Experts of a small language model: width 640, 4 picks a token.
Below are experts of layer 5 (counted from 0) of a mixture-of-experts language model. Rows are named router (the router's row for the expert), gate (a neuron's input weights, with its number), up (a neuron's input weights, with its number), down (a neuron's output weights, with its number) and show model dimensions 384-447. Each number is 200 + 40 x the weight over its row's rms, rounded and kept within 0 to 999.
After each expert's rows: a language model's description of what the expert responds to. This comes from a sample of Wikipedia text that the model never trained on.

# expert 55
router,203,132,227,184,218,149,185,244,228,212,189,156,227,195,141,181,163,273,261,149,156,204,220,159,222,187,249,179,174,210,190,125,192,249,217,128,243,144,263,281,178,163,157,229,264,195,128,229,203,217,209,266,258,224,195,273,230,238,279,249,202,172,102,229
gate0,212,209,110,276,238,174,189,162,193,161,201,190,192,217,125,178,223,184,161,190,215,180,159,182,207,193,209,198,152,157,254,180,187,214,161,202,249,189,227,178,221,171,210,194,231,193,153,196,178,172,182,268,186,264,222,193,242,209,169,189,207,170,163,152
up0,186,226,200,236,233,139,143,173,131,194,185,151,238,213,167,177,264,130,112,183,178,218,197,237,195,193,193,259,160,171,243,226,240,250,207,191,251,224,199,192,178,131,240,182,198,161,143,206,274,168,160,202,259,223,235,170,236,165,181,146,132,185,223,140
down0,225,274,229,181,186,194,268,151,231,248,220,179,175,126,153,273,182,225,135,165,121,215,209,306,170,202,173,192,193,168,103,227,176,210,232,248,257,196,205,218,206,160,223,188,214,261,193,149,216,192,205,220,197,151,239,266,155,197,197,189,216,195,183,130
gate1,200,213,224,238,213,261,208,210,195,216,232,244,190,174,230,149,218,223,169,201,219,162,239,229,235,182,166,226,206,321,157,202,170,200,183,233,167,305,248,210,229,175,270,213,186,183,157,298,190,226,161,221,255,171,199,214,132,172,213,196,155,227,169,190
up1,214,223,238,181,237,305,194,191,207,154,232,218,207,251,175,199,248,205,203,177,147,168,209,235,245,164,224,91,193,214,244,199,234,149,232,187,186,202,174,175,236,196,154,270,173,199,226,181,153,178,172,238,222,284,182,190,168,228,248,162,243,207,218,241
down1,163,236,164,184,225,161,204,164,208,165,185,211,206,237,204,181,261,235,205,196,211,243,173,0,125,157,228,204,187,161,152,205,156,176,223,163,183,186,193,146,181,209,200,181,191,176,203,205,121,194,132,176,204,207,214,120,206,202,282,212,256,185,264,158
What it handles: Chart and results tables. Cells, brackets and separators in tables of music charts, certifications, race results and climate data, such as European Dance Radio, (IFPI.

# expert 21
router,166,159,188,158,171,196,168,214,237,221,185,224,237,243,162,230,128,207,218,135,188,165,163,192,169,223,230,157,172,289,181,218,190,186,166,220,256,185,196,220,227,144,196,242,262,193,154,272,231,185,244,193,266,240,135,249,186,183,230,184,174,92,178,204
gate0,161,181,143,173,252,258,212,193,221,258,245,125,205,195,225,167,204,192,190,193,218,172,164,229,237,259,268,147,115,175,158,237,201,170,186,209,201,287,228,205,182,174,202,208,176,235,161,223,198,253,144,213,305,204,202,257,210,236,202,260,227,181,223,128
up0,279,173,156,174,173,160,128,159,250,182,175,165,194,231,252,154,142,161,201,255,240,174,165,210,166,225,212,181,198,246,256,143,169,221,230,214,261,190,235,165,266,167,141,247,96,162,134,250,184,197,198,246,159,263,199,167,156,129,195,186,175,268,245,170
down0,247,202,171,169,240,261,165,163,171,224,193,206,197,239,186,194,160,151,245,195,254,216,145,131,142,166,134,166,229,216,210,160,261,228,226,221,235,183,246,214,185,190,144,201,152,232,248,244,141,144,204,172,245,183,154,168,211,212,197,140,144,118,241,178
gate1,339,208,231,231,214,185,148,251,229,218,145,236,145,126,216,207,183,218,230,253,203,192,273,197,148,229,219,170,182,221,215,137,195,212,271,114,141,212,154,238,229,142,79,197,127,230,211,172,206,195,234,219,245,214,194,136,205,205,258,331,193,215,243,192
up1,183,199,246,246,165,220,183,201,206,240,149,201,208,211,232,208,213,171,152,231,193,130,221,249,250,225,213,168,234,196,211,210,236,151,194,79,165,208,226,143,208,167,259,162,180,185,222,207,236,215,242,209,215,175,226,213,181,248,233,229,213,199,244,236
down1,206,188,193,188,169,217,204,185,255,208,233,268,264,231,201,210,148,193,207,263,276,176,181,257,97,118,233,219,176,183,169,175,138,173,288,232,200,238,230,188,180,246,172,259,275,202,184,190,222,254,184,183,208,154,224,154,139,226,179,189,225,183,85,203
What it handles: Media and awards. Words in film, TV, video game and music entries and award lists, such as television, video, Best, Nintendo, DVD.

# expert 7
router,171,233,127,155,228,236,205,252,223,169,201,191,274,201,305,208,273,177,211,131,255,225,224,208,200,208,188,200,195,191,243,189,176,211,211,201,190,238,103,197,253,187,221,285,197,170,243,219,251,187,268,203,216,144,171,283,195,181,247,217,182,232,224,165
gate0,191,184,172,218,179,246,150,217,263,198,309,150,216,156,156,228,242,233,245,150,185,159,153,218,219,235,199,187,205,170,206,187,166,202,197,117,184,178,220,173,222,161,202,123,196,177,221,178,198,154,182,215,200,235,218,206,223,221,181,211,194,121,75,205
up0,166,201,237,309,181,209,154,152,202,261,197,178,271,196,168,242,197,164,235,223,241,187,198,178,247,120,198,213,119,185,213,207,179,211,214,178,102,112,272,218,180,158,263,227,227,212,233,160,191,242,211,184,182,247,240,243,178,226,160,196,115,114,123,200
down0,247,255,135,163,222,210,189,199,204,269,161,245,256,208,186,145,198,162,247,235,213,167,233,132,223,218,178,203,263,166,188,98,193,208,190,160,221,145,274,200,241,137,248,214,148,221,189,117,244,158,207,209,165,258,200,290,193,195,152,203,117,157,223,196
gate1,222,233,196,179,156,214,186,178,239,187,200,164,214,241,266,236,221,231,285,225,261,221,93,210,187,175,196,183,276,203,229,224,208,139,145,258,178,196,206,189,244,151,225,254,166,212,222,257,177,214,200,199,217,265,188,200,192,214,211,297,158,110,122,153
up1,146,173,264,157,233,185,234,150,218,240,280,207,175,243,144,271,239,207,220,224,181,168,229,193,108,228,195,176,199,220,169,199,247,159,174,213,184,298,182,243,225,177,178,173,207,250,92,241,151,157,243,198,146,123,179,182,147,145,199,172,239,215,204,159
down1,224,215,177,201,185,192,147,217,132,252,199,247,222,222,198,184,284,193,148,261,193,269,197,119,224,216,199,185,227,191,229,168,198,221,186,152,225,186,182,198,226,193,165,171,187,260,224,230,217,182,202,136,218,178,207,200,212,242,224,207,245,192,186,212
What it handles: Word-internal pieces. Pieces inside English words, mostly Latin-derived, right after an initial fragment, such as ric in Agriculture, ut in clean-cut, em in anti-semitic.

# expert 51
router,227,226,223,189,169,186,241,189,253,250,205,270,163,186,144,151,227,206,183,256,202,158,239,203,126,202,130,198,176,191,147,221,198,157,185,205,170,254,200,179,247,220,172,220,188,134,201,239,149,177,197,234,166,176,247,176,163,226,223,241,256,148,212,180
gate0,135,184,146,189,197,235,169,174,83,262,136,219,227,195,202,206,204,210,171,155,277,182,192,226,128,162,194,160,240,260,195,207,253,151,222,227,172,169,172,188,214,168,130,223,176,164,233,109,178,211,223,252,194,282,230,240,194,117,114,154,173,225,225,237
up0,171,203,218,203,310,160,128,300,254,124,191,214,205,233,233,270,204,110,192,101,229,196,188,190,219,159,188,248,203,173,213,177,269,241,198,233,221,165,150,190,217,197,162,206,184,192,257,204,127,262,218,250,194,260,191,225,172,215,182,157,160,225,259,187
down0,216,212,188,185,219,128,208,218,286,227,219,244,167,154,242,166,204,207,267,223,236,192,262,283,205,200,268,219,180,209,112,180,185,176,187,216,183,204,229,253,232,185,215,234,204,220,101,257,204,243,292,136,209,206,158,233,228,219,235,230,262,212,179,217
gate1,148,250,159,156,235,143,172,194,139,149,200,209,192,135,166,124,216,199,185,221,175,126,164,162,159,131,260,215,205,176,300,149,182,224,196,160,230,189,188,157,213,121,173,182,211,214,187,112,165,154,209,210,232,152,230,175,219,214,182,120,150,235,215,254
up1,158,110,161,231,234,190,265,165,251,183,193,179,163,209,183,127,192,219,219,234,241,212,205,217,202,220,266,191,192,154,147,172,126,238,222,192,154,245,170,208,173,243,199,183,107,183,165,224,259,145,290,249,196,220,208,189,189,163,255,217,160,201,144,143
down1,201,135,175,239,159,204,157,258,203,246,195,148,181,249,163,244,233,217,218,176,177,239,272,129,213,230,289,229,216,189,229,150,163,225,251,253,156,191,118,230,260,273,212,239,136,213,241,164,210,162,202,154,148,246,231,177,222,152,174,257,231,137,190,138
What it handles: Clause-linking prepositions. Prepositions, particles and conjunctions after verbs, such as defeated by, at age 12, out of five, up to, until, while.

# expert 16
router,204,236,244,207,192,251,249,246,269,218,198,102,176,251,213,196,216,194,210,215,245,184,282,202,235,303,149,151,204,97,179,130,235,227,187,194,141,196,189,184,206,215,215,97,223,252,224,204,223,202,259,127,171,150,276,175,200,195,112,215,222,301,166,237
gate0,227,167,139,183,197,193,171,245,208,142,239,210,209,243,83,238,265,194,172,253,200,224,133,182,192,172,221,155,176,184,241,217,288,135,218,169,163,140,167,218,166,192,221,200,150,244,169,196,108,169,193,118,235,215,195,229,209,143,142,205,234,185,141,197
up0,251,241,170,210,255,195,213,191,232,141,201,222,173,236,150,227,165,198,196,212,209,226,204,221,240,166,197,193,289,187,222,217,269,122,236,155,192,222,170,185,219,212,268,209,135,238,146,213,173,244,160,128,245,201,172,252,212,222,200,199,244,236,169,143
down0,238,165,277,150,156,232,106,232,185,280,177,218,214,219,182,200,197,243,197,218,121,214,219,324,205,241,206,165,188,179,214,177,216,143,194,217,250,268,185,130,211,304,149,159,272,152,219,170,198,236,197,196,175,186,186,163,176,296,254,197,167,158,255,208
gate1,203,212,154,270,218,272,229,203,175,239,191,233,196,139,182,236,182,175,181,224,105,207,220,165,196,190,191,176,161,178,173,188,200,221,140,220,144,195,188,157,194,202,270,195,247,221,209,214,245,143,211,208,160,233,273,222,283,183,177,217,211,228,194,150
up1,154,249,178,260,166,132,145,261,216,181,215,146,192,238,200,162,209,156,227,173,197,201,201,195,248,189,221,145,236,160,196,158,243,170,222,230,160,280,92,201,189,219,258,171,154,238,225,250,208,155,236,220,154,220,126,233,244,152,136,156,202,156,181,216
down1,196,190,185,210,215,165,262,262,226,216,153,211,174,160,211,223,112,149,255,195,268,136,174,198,202,157,157,262,154,194,187,236,199,261,128,231,239,267,230,156,205,208,148,189,175,165,238,254,233,252,151,187,207,210,219,112,162,246,182,150,140,209,213,158
What it handles: Numeric table separators. Pipes and digits between numeric cells in results, scores and standings tables, plus month names and year pieces like 201 in dates.

# expert 2
router,175,100,207,170,233,171,242,157,124,146,113,200,213,175,205,157,141,231,203,172,208,285,275,213,207,158,267,197,231,215,274,235,248,199,195,214,149,124,159,125,232,147,231,172,172,197,225,163,172,222,236,289,179,218,182,247,236,165,201,237,176,218,186,175
gate0,178,161,162,247,184,200,192,216,195,215,215,291,224,209,293,150,149,173,186,184,238,195,173,228,164,255,93,199,236,156,185,222,228,232,126,259,139,238,206,205,154,150,181,192,275,233,248,207,166,203,144,229,203,194,229,145,219,209,220,266,194,134,119,213
up0,180,171,147,219,140,161,232,222,223,172,184,214,165,206,257,168,155,194,136,212,205,230,236,206,230,249,53,268,183,214,209,186,210,240,173,270,197,243,180,136,222,203,281,185,186,145,127,218,190,232,153,221,165,171,188,102,241,183,121,247,161,177,180,186
down0,196,203,164,237,217,221,246,237,156,148,169,178,158,277,186,236,208,222,231,218,171,194,192,243,158,220,166,168,181,261,225,189,249,171,262,207,146,187,250,128,140,181,248,223,246,224,205,261,160,329,333,198,212,201,182,201,253,208,194,207,183,144,241,185
gate1,149,187,180,220,210,222,146,151,174,201,190,184,148,135,148,174,209,150,228,163,261,208,224,102,174,182,199,212,196,239,198,134,238,294,267,239,155,194,191,257,198,162,148,175,228,231,237,132,209,212,204,267,266,230,139,173,189,212,193,174,153,173,158,147
up1,122,213,197,205,249,191,234,183,241,212,196,200,216,157,214,126,243,184,269,251,205,203,157,135,159,154,149,213,165,156,180,280,163,174,243,186,159,161,226,200,205,157,211,162,147,196,219,172,158,213,249,210,157,207,179,286,178,277,173,235,182,243,164,222
down1,224,159,178,232,218,230,213,246,213,124,184,197,210,169,210,213,119,176,250,119,200,220,194,134,278,165,184,169,242,266,238,157,205,285,207,223,192,160,158,233,101,178,151,215,159,185,205,228,182,212,211,227,250,241,191,205,202,212,159,179,227,254,216,205
What it handles: Acronym and model-code letters. Capital letters inside acronyms and designations, often military or aviation, such as PBY, BRM, SARP, P-40.

# expert 10
router,168,196,152,255,117,232,215,303,297,155,291,230,228,253,273,262,259,278,227,210,216,127,199,230,219,282,233,154,222,200,182,160,196,172,237,167,251,162,275,179,163,217,157,205,200,239,191,194,199,206,248,224,231,150,190,133,225,224,205,206,225,204,222,269
gate0,210,188,219,181,119,252,187,288,159,265,230,172,247,138,275,237,226,183,204,162,181,192,212,222,165,210,214,220,222,187,219,217,190,205,227,235,163,196,242,148,260,246,165,251,197,239,146,225,232,290,210,260,260,180,235,105,222,209,196,80,251,235,239,225
up0,178,221,234,227,244,178,284,198,169,208,256,242,249,171,178,110,185,195,216,158,168,229,270,217,199,130,163,117,171,221,179,162,152,103,204,168,215,203,223,250,223,201,270,143,141,231,186,213,210,145,156,200,152,183,251,187,247,262,186,291,228,172,192,148
down0,116,191,233,185,198,157,187,288,242,192,175,221,197,314,195,221,218,103,74,179,248,238,119,158,238,229,154,185,137,223,233,239,222,196,174,204,238,163,157,183,190,216,163,177,229,166,229,151,291,163,249,144,235,285,216,253,188,183,213,187,174,207,156,177
gate1,119,204,256,237,197,210,243,157,278,147,246,155,233,207,190,223,191,174,215,270,229,177,136,216,232,155,151,218,198,272,207,220,162,238,209,293,157,205,159,195,210,149,219,247,174,227,217,203,191,238,192,138,215,226,146,271,212,166,218,218,224,262,142,230
up1,221,204,176,130,174,187,135,197,235,237,164,253,186,124,233,189,179,186,145,137,148,250,210,208,217,271,217,208,200,113,155,224,192,171,205,113,239,235,207,187,186,220,187,177,233,209,175,196,216,246,188,233,164,175,218,139,188,212,204,202,157,206,211,175
down1,169,241,212,118,177,223,218,187,223,271,138,194,178,188,213,187,148,246,231,164,258,213,211,195,209,204,213,175,137,194,200,219,235,228,208,134,143,185,182,160,221,163,130,265,213,130,115,177,120,251,186,132,189,167,165,187,212,247,186,172,260,187,171,128
What it handles: Sports stats table cells. Pipe separators, numbers and dashes inside sports statistics tables (goals, touchdowns, first downs, positions like FW, MF), e.g. 22 | 23.